python train.py --n_layer=11 --d_model=256 --n_experts=128 --experts_per_token=2 --d_expert=96 --d_shared_expert=192 --activation="reglu" --moe_layers=[0, 1, 2, 3, 4, 5, 6, 7, 8, 9, 10] --router_score="softmax" --normalize_top_k=false --routed_scale=1.0 --balance_loss=0.0034 --balance_bias=false --router_cosine_scale=20.0 --shared_expert_gate=true --init_std_router=0.00793 --lr_router=0.00101 --vocab_size=12256 --norm="rmsnorm" --norm_eps=1e-06 --tie_embeddings=true --optimizer="soap_variant" --lr=0.00524 --beta1=0.95 --beta2=0.98 --batch_tokens=131072 --seq_len=512 --train_tokens=755700000 --steps=5766 --dataset="wikipedia_en"
Below are experts of layer 3 (counted from 0) of a mixture-of-experts language model. Rows are named router (the router's row for the expert), gate (a neuron's input weights, with its number), up (a neuron's input weights, with its number), down (a neuron's output weights, with its number) and show model dimensions 0-255. Each number is 50 + 12 x the weight over its row's rms, rounded and kept within 0 to 99.
After each expert's rows: a language model's description of what the expert responds to. This comes from a sample of Wikipedia text that the model never trained on.

# expert 7
router:58 50 69 69 46 59 48 62 54 50 61 37 41 30 41 58 43 49 57 40 36 54 42 41 34 53 24 27 50 52 50 65 47 24 35 47 45 56 59 52 56 30 58 54 40 37 54 60 45 38 33 52 55 59 68 52 62 55 71 60 54 60 56 37 55 66 57 52 62 39 64 38 36 31 34 64 59 53 44 54 53 45 36 63 48 60 34 50 53 41 36 57 66 63 60 55 60 47 35 43 57 53 54 34 30 40 58 52 55 34 39 42 26 38 34 53 59 45 48 46 62 56 57 86 63 56 68 41 42 59 65 52 63 43 34 64 56 48 60 34 59 52 50 61 71 74 47 27 45 56 49 45 59 39 71 53 54 38 48 54 30 47 51 63 53 70 45 55 51 67 50 58 73 56 49 60 40 56 48 70 34 61 39 41 62 59 52 57 29 71 44 51 49 40 52 61 42 48 46 42 32 23 42 81 67 71 50 76 33 16 48 61 64 60 37 70 58 41 64 31 41 34 76 48 46 29 50 40 45 40 48 43 27 46 45 52 28 61 42 43 29 63 54 63 48 49 58 53 39 36 41 56 40 61 44 61
gate1:36 49 41 38 53 47 64 39 56 56 37 44 38 57 55 52 35 52 50 72 34 44 59 64 48 70 28 73 71 41 59 32 58 39 41 72 36 55 51 47 84 36 22 54 41 46 49 43 49 41 34 61 59 46 46 49 58 58 73 16 40 38 53 47 27 39 61 59 45 47 48 51 39 58 44 70 52 36 74 46 43 21 66 35 48 57 42 42 51 55 52 61 56 60 42 50 57 42 50 70 45 48 54 45 37 35 32 56 60 52 46 53 44 68 67 52 47 40 58 51 52 43 41 55 54 55 73 61 61 61 43 26 48 42 38 56 53 55 53 71 53 51 48 43 58 64 49 37 63 37 42 42 51 61 31 62 52 57 59 50 59 62 50 62 34 65 36 44 68 68 54 72 42 58 56 56 56 52 68 57 59 27 44 54 44 72 36 41 14 51 46 47 33 47 46 57 66 65 30 54 60 54 60 61 52 47 34 53 44 39 58 67 59 62 36 52 64 44 69 75 69 65 50 59 53 50 60 54 67 79 49 72 75 40 30 53 63 34 65 49 54 70 50 31 52 52 57 48 44 44 74 54 46 48 50 58
up1:43 44 42 52 54 32 34 51 59 60 52 59 38 54 27 46 40 48 60 47 43 37 41 75 49 61 54 43 61 55 20 43 31 42 61 71 59 50 32 63 54 72 37 51 53 55 54 56 60 58 44 11 66 47 56 60 46 64 50 60 47 64 53 37 31 30 61 64 46 68 29 44 51 51 51 62 56 36 55 39 39 58 65 26 73 64 52 17 47 43 38 40 51 44 58 58 52 54 58 38 41 52 52 32 44 59 26 46 52 57 43 62 26 50 53 45 46 57 65 43 35 48 50 38 44 41 46 54 65 59 74 48 64 46 47 60 52 23 45 40 57 45 47 28 35 74 42 40 47 58 48 45 67 46 35 56 42 60 77 56 56 39 43 58 51 47 59 59 55 18 51 48 29 63 54 55 42 38 55 83 42 51 57 42 42 37 53 41 41 38 35 49 42 45 29 34 75 40 43 56 57 56 54 69 56 32 45 70 46 46 43 63 46 44 76 45 48 51 60 70 48 40 42 40 40 58 49 38 39 48 58 53 61 54 34 40 82 69 46 48 60 44 61 45 55 57 43 51 33 38 60 79 40 35 55 42
down1:28 51 65 39 52 42 41 63 59 53 74 49 60 44 54 36 55 46 54 61 41 33 35 32 53 42 35 53 46 36 47 68 17 35 43 60 59 59 45 73 52 54 74 39 43 35 61 63 39 34 48 59 56 23 48 69 46 60 54 47 65 55 53 22 58 68 46 57 20 64 63 48 39 51 45 35 31 45 53 54 44 44 53 59 43 46 40 72 37 57 60 46 55 57 45 57 55 58 47 29 62 79 48 46 59 46 62 62 78 49 34 46 47 39 60 53 43 42 28 55 40 59 52 54 61 54 76 15 73 51 58 51 62 49 57 48 39 61 39 53 51 40 49 46 49 59 60 63 52 69 46 64 44 39 45 39 55 59 43 58 61 62 53 50 61 51 55 37 49 60 45 41 25 43 59 60 57 29 52 61 51 42 55 62 15 55 51 39 42 40 50 63 49 46 55 42 55 32 54 60 62 64 52 53 69 64 25 48 35 58 49 68 39 48 57 52 38 47 52 54 59 50 64 44 63 64 62 44 26 36 48 43 30 62 39 44 55 61 52 27 53 55 35 59 46 43 43 69 43 20 32 17 59 60 44 65
Description: Name-internal syllables

# expert 62
router:42 55 62 42 61 36 39 59 48 87 61 55 47 45 44 55 42 39 51 51 46 48 35 63 44 87 44 81 55 58 42 51 36 32 43 57 47 47 34 62 64 51 71 57 52 58 63 34 50 19 76 52 47 41 34 68 54 59 60 67 57 37 58 43 38 49 48 38 59 67 63 61 54 43 58 58 54 41 33 48 57 40 55 34 46 39 36 49 48 47 81 45 33 46 54 54 60 49 53 43 52 34 55 30 45 39 33 39 46 44 33 49 50 61 56 58 54 55 36 52 48 41 55 49 54 56 57 36 53 47 58 59 62 49 43 32 59 60 46 41 57 44 32 52 55 58 22 40 27 47 38 71 57 34 35 40 72 52 51 41 32 48 42 54 58 59 65 49 59 59 52 54 74 62 57 70 51 59 23 46 33 26 25 50 43 64 32 68 43 61 48 65 46 53 54 37 59 73 55 56 33 67 41 60 54 37 46 52 52 46 35 43 58 58 58 57 46 74 63 55 35 39 49 53 30 67 50 66 48 54 49 45 58 60 23 58 36 53 64 46 51 55 76 51 57 73 59 40 54 55 34 61 67 82 39 45
gate0:40 31 51 42 58 48 55 74 64 52 52 50 47 41 55 24 31 61 33 53 55 50 65 54 41 41 43 52 51 67 43 62 53 46 44 52 43 50 67 58 63 63 31 38 45 57 47 37 28 47 46 58 37 58 35 58 36 57 47 50 44 65 49 60 67 59 30 36 23 46 55 45 46 34 47 53 57 74 30 73 72 63 35 50 52 63 31 44 39 51 29 52 45 58 56 48 51 47 41 69 58 41 47 48 61 42 85 73 57 57 55 60 57 52 57 39 43 45 54 47 41 74 42 43 65 23 51 61 75 70 40 47 58 44 56 41 38 37 65 57 56 27 48 59 42 44 34 54 19 49 57 47 56 50 31 40 60 23 40 43 69 50 43 32 52 39 36 44 35 48 57 48 29 52 53 65 46 27 35 46 51 46 62 43 58 46 60 59 44 54 61 52 37 57 32 44 63 66 33 42 46 58 74 69 61 44 60 57 45 54 30 50 28 60 42 43 42 63 42 56 38 74 48 53 15 53 66 53 28 62 34 51 56 39 59 48 42 53 54 49 43 59 38 21 33 65 72 54 51 39 56 52 39 54 49 50
up0:33 54 56 54 43 51 40 47 54 29 59 43 26 61 41 29 63 61 53 56 52 44 53 26 53 31 54 49 65 59 61 46 59 41 39 57 36 61 43 56 58 37 67 47 49 36 54 45 38 24 36 33 58 55 62 48 48 63 43 50 37 47 36 61 43 49 47 47 45 56 47 56 41 51 43 51 59 69 53 41 37 49 77 60 46 49 61 34 33 46 56 59 46 28 39 71 43 47 36 48 72 46 78 43 29 41 26 76 47 51 54 60 35 41 53 64 34 48 38 45 46 31 43 72 50 54 41 62 57 60 41 51 38 41 62 52 65 50 46 46 29 63 56 53 60 55 41 41 59 76 13 42 58 50 38 71 48 50 30 57 50 74 31 70 58 69 60 43 55 61 63 59 52 54 45 36 51 47 50 52 40 48 23 46 51 33 37 44 45 43 52 31 30 54 53 75 71 42 61 54 47 65 46 61 37 64 20 64 37 39 61 50 53 48 34 36 46 39 48 64 61 50 47 37 43 64 35 43 56 54 34 48 45 41 47 14 46 42 49 44 73 30 48 54 59 60 51 73 62 51 52 43 39 48 47 19
down0:76 44 65 66 53 58 47 63 50 31 41 60 55 41 21 42 58 57 55 48 42 52 40 66 42 45 71 43 46 39 47 60 34 57 33 54 62 51 72 49 37 57 61 62 51 40 59 46 29 40 61 41 81 58 62 39 26 24 26 52 36 53 39 65 58 63 38 33 52 47 33 38 55 54 46 73 50 68 49 37 40 54 40 34 42 47 49 45 72 38 50 58 58 39 51 37 46 43 51 45 66 49 59 59 35 63 64 64 44 41 47 45 61 38 62 73 55 76 41 57 46 38 43 39 43 73 67 49 67 37 57 58 54 62 31 31 62 54 60 40 47 55 52 44 36 58 57 57 27 42 47 51 51 56 50 49 42 15 44 43 52 27 61 40 39 47 54 49 58 45 43 37 48 33 57 44 46 58 65 70 53 36 39 51 59 46 64 41 51 59 39 41 57 77 53 53 57 43 60 43 46 48 63 41 47 40 57 27 44 46 47 41 62 63 53 61 58 58 55 60 57 48 57 32 50 62 48 83 34 43 44 54 50 51 17 55 63 89 52 56 52 58 61 67 41 29 62 52 56 31 42 33 56 53 23 46
Description: Mid-word English syllables

# expert 23
router:66 55 39 45 65 50 38 48 57 44 56 63 36 50 67 50 50 61 25 47 65 59 56 39 64 34 57 59 54 50 49 52 57 24 62 22 43 52 54 80 76 36 53 55 56 44 55 61 55 16 43 42 68 78 70 48 38 38 49 52 50 64 44 63 39 33 34 27 55 53 46 62 61 34 47 60 24 57 54 49 63 50 68 47 49 57 51 49 55 56 60 55 41 27 40 53 61 50 57 46 62 42 46 25 48 47 40 51 35 52 42 58 52 32 61 53 57 45 68 59 45 69 58 51 43 48 51 53 40 35 60 71 55 86 56 40 36 58 47 73 44 64 54 49 48 41 44 51 38 44 48 48 72 47 48 45 58 73 45 33 40 58 41 27 38 49 46 61 41 61 30 59 47 63 63 57 49 55 40 34 53 26 72 45 39 48 60 35 61 45 54 48 55 51 54 49 46 50 48 61 23 35 69 30 21 61 71 68 58 55 43 46 39 52 49 43 55 53 40 69 58 54 41 54 30 52 65 48 63 44 57 63 42 60 58 73 41 74 49 55 67 56 56 49 34 35 51 62 41 66 46 67 32 22 53 50
gate1:46 28 47 60 57 43 39 35 53 49 38 69 42 53 43 61 38 65 38 52 51 74 32 54 33 54 77 40 19 69 47 63 34 35 57 64 32 60 45 58 53 42 58 49 57 56 53 51 35 60 39 60 40 75 48 37 54 71 39 52 52 52 47 76 61 66 48 46 53 46 34 61 55 49 54 51 49 54 55 48 30 49 35 62 25 44 51 57 35 55 56 40 15 52 46 55 55 45 28 47 16 41 65 33 59 56 39 53 53 25 24 36 56 43 27 42 38 63 54 55 42 45 53 58 38 53 42 52 28 57 67 45 37 13 47 52 48 50 50 46 35 65 73 29 48 45 39 49 45 56 54 38 48 46 65 66 34 35 38 40 65 41 52 56 59 43 53 35 47 62 64 60 33 74 38 78 67 48 42 50 52 47 67 53 57 54 52 35 64 48 51 54 45 48 63 43 55 61 61 49 42 44 46 64 65 59 54 44 52 63 60 43 35 38 63 68 45 28 57 59 58 45 46 67 47 57 45 54 64 38 61 36 60 64 57 33 75 32 49 49 56 32 35 68 25 54 38 51 50 58 39 60 47 48 46 41
up1:25 50 65 60 53 35 69 57 42 63 35 50 56 59 37 51 56 60 41 57 45 54 42 54 52 44 37 67 45 22 53 50 74 66 55 49 69 63 47 78 43 56 62 40 43 40 52 49 47 60 67 58 65 40 63 20 40 48 49 49 67 66 55 49 48 37 47 70 47 62 37 43 63 39 47 55 42 38 39 49 41 65 59 54 64 42 40 54 42 48 48 41 38 32 49 58 57 47 38 48 33 45 54 44 54 52 48 64 43 41 59 46 48 80 29 46 45 49 57 17 49 34 31 45 47 37 63 33 47 34 62 54 70 60 50 76 68 35 53 46 39 57 41 45 72 54 12 68 62 58 75 33 27 59 25 45 49 44 63 42 63 49 57 33 43 71 50 61 50 60 36 36 46 73 38 48 62 53 57 49 66 70 47 46 64 34 49 47 47 44 62 36 42 37 66 58 54 35 45 65 44 49 40 57 48 52 39 48 47 45 40 42 31 70 59 55 34 39 63 35 57 21 62 48 35 55 43 52 60 67 61 54 32 37 52 52 64 50 42 31 35 51 18 52 29 40 54 43 47 52 49 45 43 53 49 66
down1:61 56 39 37 56 73 60 40 38 61 73 53 64 39 35 35 47 57 45 55 49 61 46 21 46 54 52 54 42 41 52 53 56 34 80 64 59 42 54 49 51 49 42 42 54 46 20 30 32 39 69 71 51 30 36 45 67 64 65 49 53 53 47 66 33 48 36 48 54 43 43 67 54 88 75 33 61 45 35 64 49 60 31 64 72 46 43 58 58 50 56 76 56 46 63 51 52 52 50 54 41 66 50 61 43 43 58 59 38 48 51 43 45 29 65 49 59 40 50 43 39 58 52 44 51 42 68 54 33 26 36 44 61 56 57 41 58 35 57 60 58 49 71 61 52 44 56 64 48 77 66 46 50 71 44 59 48 42 44 47 44 56 53 64 47 69 70 45 55 61 36 58 47 56 78 57 52 52 70 33 51 44 56 58 62 64 50 57 38 51 48 49 63 45 63 39 58 40 38 50 75 35 54 52 38 47 53 57 59 50 51 53 61 47 49 18 34 35 78 49 53 54 68 30 31 45 48 66 67 49 43 77 37 49 53 73 39 63 44 51 51 73 29 43 56 65 50 33 47 43 61 54 67 64 62 62
Description: Institution and group nouns

# expert 1
router:55 49 48 28 29 54 39 40 52 42 63 35 46 34 62 42 47 39 40 54 57 54 53 56 49 43 31 45 45 52 29 45 52 26 14 56 25 59 46 52 63 63 62 61 53 43 16 62 63 56 68 58 59 36 63 38 52 39 49 57 58 46 58 50 52 49 58 71 64 64 64 60 17 47 39 42 53 47 63 65 37 64 40 39 43 50 37 49 33 34 55 60 59 56 51 72 80 83 53 50 65 48 56 37 44 53 45 55 39 33 62 53 46 68 49 49 51 32 49 51 54 66 18 52 50 44 44 40 59 47 52 50 29 31 26 49 36 56 44 45 40 52 77 41 46 46 74 32 44 60 66 61 62 44 56 34 44 43 32 50 63 44 76 43 48 46 37 66 49 33 57 37 20 38 32 48 63 42 52 64 38 67 57 42 46 57 41 39 45 54 26 67 36 45 56 55 57 63 55 49 43 54 44 52 45 33 56 48 37 42 61 42 45 46 50 50 59 53 37 22 54 65 39 63 41 55 74 52 63 55 43 68 48 45 44 34 37 35 52 58 49 42 32 33 58 52 58 50 51 35 69 36 54 54 54 51
gate1:41 58 70 44 48 37 57 64 51 41 38 47 42 32 44 49 50 44 61 49 27 57 29 48 46 54 43 70 59 21 70 36 53 61 48 53 60 43 50 47 59 60 49 46 56 41 32 58 54 53 52 56 36 64 33 52 76 44 43 43 62 71 33 47 63 54 61 64 46 73 57 53 53 67 59 46 51 79 44 44 58 41 39 59 77 58 64 52 61 53 30 39 21 48 55 17 40 83 41 42 67 41 42 42 43 59 44 44 52 28 54 47 52 47 30 54 54 39 53 29 83 50 37 59 54 54 42 60 46 44 41 47 37 52 53 59 60 63 22 55 42 63 42 48 41 76 59 38 46 39 47 44 39 55 43 46 54 61 42 44 51 43 52 43 47 48 40 51 72 41 42 34 44 58 48 70 40 52 40 40 62 38 41 60 62 68 55 36 36 31 40 63 70 46 42 48 38 45 56 52 50 45 36 50 32 52 54 49 47 39 53 35 80 77 59 45 44 28 49 29 65 60 71 63 61 68 36 39 55 44 58 50 57 47 48 70 55 63 50 30 44 50 18 40 44 43 35 65 42 43 39 65 38 63 63 38
up1:37 57 50 42 60 41 68 56 50 34 56 50 57 42 30 52 62 65 65 43 51 49 47 47 70 68 61 34 53 64 60 58 50 69 39 72 67 48 60 56 36 42 58 43 47 39 38 65 43 45 75 41 32 51 53 52 58 62 33 57 54 54 46 55 40 59 39 48 53 75 60 58 45 30 75 45 72 60 52 53 36 67 55 42 71 54 54 41 77 42 35 47 56 64 45 35 36 54 56 42 79 51 51 68 51 41 30 61 57 42 43 37 79 47 41 35 62 54 62 56 42 35 68 51 61 46 44 49 53 59 59 49 48 24 51 62 55 46 56 48 77 48 45 62 43 52 44 57 39 59 32 54 41 59 54 63 36 27 29 43 48 56 39 55 33 49 65 63 73 26 47 66 52 61 58 50 35 50 46 32 41 53 31 48 52 72 26 43 54 52 60 57 53 27 42 54 46 46 54 50 50 34 70 56 47 39 68 47 51 42 45 75 41 51 65 40 53 59 47 47 56 36 51 61 26 63 55 47 51 48 51 39 42 55 54 79 55 59 55 46 46 41 51 61 58 63 77 79 66 23 56 70 43 79 48 69
down1:34 44 65 39 57 61 62 45 54 58 45 60 51 67 40 27 34 56 41 69 34 59 48 47 52 52 54 46 45 51 44 43 46 42 51 57 56 52 42 29 40 55 45 55 43 30 33 63 33 40 55 45 59 49 70 91 50 52 46 49 75 56 39 38 48 58 60 42 65 40 55 68 48 49 62 43 58 64 52 39 57 45 57 70 29 56 48 61 31 51 27 51 37 69 59 37 29 57 34 64 21 61 51 63 47 45 51 44 74 64 38 59 45 73 59 37 55 50 47 58 45 48 57 43 66 46 72 68 52 57 47 45 51 50 51 51 55 57 51 52 38 45 25 30 57 58 33 63 42 72 62 48 61 54 41 40 39 63 51 44 62 64 46 39 63 70 36 40 55 54 80 24 46 32 23 56 34 59 69 55 21 54 35 65 39 43 36 48 73 44 43 38 34 43 52 46 43 43 45 50 50 33 45 70 36 63 44 70 27 55 40 46 43 33 73 45 57 66 56 44 43 71 61 65 50 52 46 38 61 47 56 60 63 58 51 79 41 41 35 44 53 47 62 54 41 68 42 64 39 40 46 53 43 52 47 30
Description: Mid-word syllables at, ro

# expert 29
router:43 51 58 35 50 41 52 67 44 30 57 54 41 37 47 31 64 36 59 62 57 55 36 56 55 48 42 69 40 58 53 59 50 30 47 52 48 63 41 66 45 71 71 48 47 60 59 52 25 64 83 64 70 57 39 43 71 67 57 65 45 65 47 80 48 57 44 51 49 54 56 69 43 50 40 43 73 58 65 57 38 38 31 66 78 48 29 43 68 49 56 64 40 51 49 45 58 52 69 48 49 55 31 37 48 62 57 38 44 46 40 55 52 38 25 30 42 49 46 66 44 36 50 48 65 34 39 44 40 63 51 33 44 63 34 37 23 57 42 39 40 38 34 39 49 43 56 45 43 60 54 56 24 56 69 39 52 59 28 51 57 46 35 45 41 30 48 61 42 43 48 23 66 60 46 42 50 51 47 44 44 48 57 34 80 47 44 36 35 45 28 39 48 63 34 41 60 72 39 53 62 67 38 75 48 42 45 56 67 46 38 54 59 48 30 52 54 57 66 42 69 51 64 34 33 57 68 45 41 52 66 55 40 41 41 45 61 69 54 46 63 54 70 77 45 43 49 39 50 39 51 55 45 68 53 40
gate1:55 52 77 64 46 55 41 36 39 49 59 71 56 54 50 44 65 82 41 69 61 43 49 46 59 62 50 38 62 65 54 52 35 55 32 55 48 40 41 37 62 75 57 62 57 37 38 41 57 39 69 49 35 33 65 53 57 75 43 52 27 87 55 42 54 70 49 49 52 71 59 56 51 64 55 30 60 43 61 69 55 39 49 72 62 37 38 52 32 74 57 51 43 75 45 46 52 67 42 55 33 42 32 57 51 36 65 43 40 28 51 63 38 56 70 47 37 67 55 37 52 68 45 29 48 43 43 66 68 46 45 45 47 44 50 45 47 44 42 48 39 55 55 60 57 55 39 48 27 64 67 70 42 63 73 34 40 47 30 48 56 54 44 47 46 51 42 53 47 58 56 33 60 36 57 52 44 41 52 70 42 41 52 56 30 69 53 50 64 66 74 43 77 56 32 47 44 45 53 31 47 46 65 65 44 30 47 80 42 29 44 41 52 61 40 51 25 57 37 67 44 43 47 60 61 53 56 14 49 56 62 40 45 42 45 64 50 58 54 65 53 58 64 31 53 49 47 47 54 42 46 44 59 53 49 37
up1:44 64 58 49 42 50 69 43 48 46 29 73 82 58 41 56 31 34 58 45 39 37 26 36 61 43 62 52 18 29 46 63 41 38 47 51 25 52 59 27 44 37 61 54 56 63 49 68 36 54 62 67 35 75 46 43 57 44 40 53 37 62 46 57 55 69 50 46 47 50 26 19 60 69 49 49 45 68 48 56 44 64 51 32 53 54 48 40 41 50 40 63 39 55 60 64 60 47 74 41 42 53 29 37 45 76 65 57 59 64 38 56 55 39 44 44 48 35 63 30 54 58 55 59 56 53 60 54 50 28 40 61 48 60 52 58 35 50 45 70 73 52 49 51 42 53 52 36 49 34 48 40 53 69 64 64 42 66 54 50 52 56 62 46 55 60 55 62 45 43 55 43 42 51 39 41 58 38 45 41 63 65 48 54 62 54 52 35 52 44 67 37 53 50 68 54 34 53 57 47 41 46 49 59 44 59 65 55 42 35 50 56 61 57 43 71 53 58 50 37 51 44 32 58 37 39 40 35 48 47 85 28 41 22 42 65 70 56 62 42 48 44 50 75 41 03 38 61 34 47 39 43 39 42 60 54
down1:52 63 52 43 44 45 40 40 50 51 50 44 57 52 54 41 58 37 67 37 47 35 42 45 45 52 63 46 52 77 43 57 61 45 53 48 50 55 56 72 35 36 43 83 52 32 28 46 46 53 44 61 55 52 48 51 49 38 58 42 46 21 51 47 55 53 65 47 45 34 63 41 32 60 48 29 51 72 57 65 76 68 46 52 65 73 48 57 44 52 42 43 54 40 44 22 35 36 65 41 57 54 53 58 57 57 44 57 42 65 53 48 39 76 52 50 52 48 26 54 52 59 43 45 54 51 47 49 71 55 39 54 45 54 44 47 57 58 15 53 61 61 49 63 53 57 42 24 53 56 42 37 52 44 76 50 55 56 43 20 62 73 74 60 53 46 61 39 80 43 72 12 62 48 53 48 51 43 32 44 48 53 35 57 45 50 40 28 61 54 60 38 57 54 52 43 66 29 53 47 46 74 37 32 43 68 70 57 36 41 45 48 48 48 34 64 31 54 71 71 56 58 47 53 47 66 41 26 59 53 71 39 48 49 52 74 33 49 44 48 37 54 67 61 30 35 54 72 59 52 56 57 59 49 73 56
Description: Scientific word-middle pieces

# expert 2
router:40 68 53 53 48 43 36 56 46 53 58 53 60 69 33 59 65 50 57 39 49 64 47 52 53 47 62 51 42 71 45 69 22 44 34 57 57 65 48 35 24 41 78 57 51 43 43 51 44 50 54 59 44 63 55 57 56 63 68 62 77 47 42 56 47 24 52 31 43 52 42 48 51 53 67 41 72 67 48 32 43 78 38 45 41 65 29 31 52 49 45 63 30 52 45 34 48 37 53 62 34 71 30 50 59 55 49 80 44 36 28 31 69 58 65 46 34 40 47 42 49 53 24 63 61 56 42 40 73 52 49 47 37 72 64 52 54 42 50 47 51 69 41 45 57 51 45 39 52 45 45 49 34 38 68 69 48 53 29 45 57 50 51 53 34 49 49 70 43 51 61 36 27 39 51 40 53 80 51 48 69 34 40 35 39 33 50 47 51 58 62 55 58 73 40 62 49 58 61 45 43 56 56 69 29 55 51 15 47 55 40 65 53 50 51 54 43 55 52 72 33 38 34 42 59 49 33 68 60 57 65 57 36 43 58 44 54 48 45 61 43 38 76 73 42 42 49 62 41 42 38 43 37 59 40 46
gate0:68 75 49 64 39 65 54 71 54 32 45 29 49 49 44 30 57 67 62 30 53 42 54 35 52 50 67 40 83 32 45 44 46 57 20 59 50 65 47 41 64 39 49 50 47 67 53 58 46 50 49 54 65 32 65 55 55 31 45 38 56 55 43 41 44 27 70 36 44 45 55 48 26 35 63 59 31 43 47 41 30 41 71 71 55 44 47 50 47 48 34 67 34 59 67 31 60 68 61 35 37 28 46 68 54 56 56 70 42 54 45 31 66 58 39 54 61 53 62 52 62 48 38 52 50 25 35 45 57 70 59 36 52 29 47 41 50 65 69 55 36 46 36 49 42 60 47 45 39 54 62 28 40 50 32 53 49 53 53 60 45 66 37 56 60 35 52 48 49 50 62 49 43 33 34 51 52 63 61 66 29 56 32 51 52 63 53 46 70 70 54 62 82 57 41 47 54 72 42 59 35 55 44 59 67 39 49 42 64 65 40 58 33 24 47 63 71 37 41 54 44 48 46 57 37 64 54 45 51 53 47 35 49 63 57 37 54 43 34 47 60 52 39 66 48 57 76 57 53 57 40 38 35 35 50 35
up0:45 64 45 37 59 58 42 32 44 45 47 33 48 44 70 34 51 44 33 45 50 40 48 57 64 41 62 50 40 33 40 50 18 47 39 68 39 50 36 37 41 49 57 65 58 63 48 53 62 49 30 37 55 46 50 47 48 36 62 63 59 48 64 45 51 62 58 59 73 40 43 59 76 70 86 48 61 54 68 52 44 74 56 46 28 47 63 52 57 17 44 50 51 49 50 33 51 36 73 45 43 45 63 51 46 49 36 33 52 58 31 51 49 32 52 65 34 66 58 53 49 25 56 55 63 42 56 52 38 49 46 29 67 51 44 33 51 53 26 54 52 65 34 37 45 41 45 71 28 55 41 41 54 48 60 41 46 29 70 42 36 51 92 49 39 57 67 59 30 40 57 68 67 47 53 59 34 54 51 62 41 69 42 57 46 61 46 61 47 52 55 46 56 57 55 51 71 46 43 47 49 55 50 61 72 59 43 53 41 78 51 58 46 45 64 37 63 47 33 38 46 50 45 53 72 44 58 49 70 56 46 60 52 56 66 53 46 46 45 37 53 44 49 24 35 71 76 54 32 48 30 61 61 45 29 47
down0:53 57 66 39 66 54 45 60 52 49 61 69 42 56 71 46 45 85 43 69 56 45 42 62 62 58 41 56 67 58 52 63 46 62 44 61 65 62 67 32 43 55 52 60 47 46 39 41 41 59 73 74 45 43 38 49 42 24 47 45 62 41 69 58 39 58 69 38 52 43 62 39 48 26 50 56 63 52 59 69 34 37 60 53 30 38 53 23 65 32 67 43 37 55 38 28 51 52 64 60 56 66 68 48 53 47 45 67 60 53 46 45 28 42 50 69 60 59 49 66 60 30 33 50 54 47 47 51 34 65 62 50 78 53 49 66 58 70 57 44 57 36 53 35 48 53 59 34 43 41 58 53 43 48 40 55 87 38 58 54 57 64 57 65 36 40 46 36 45 65 60 57 76 59 72 55 53 70 58 33 30 44 47 42 60 55 57 43 53 57 57 46 75 43 56 48 49 47 30 45 62 49 56 52 62 39 68 60 30 51 39 67 49 57 47 73 56 59 21 49 56 37 63 47 54 32 67 43 52 50 55 54 46 38 53 57 32 43 33 57 40 52 84 31 43 49 41 52 37 55 55 41 46 56 32 35
Description: Arabic name pieces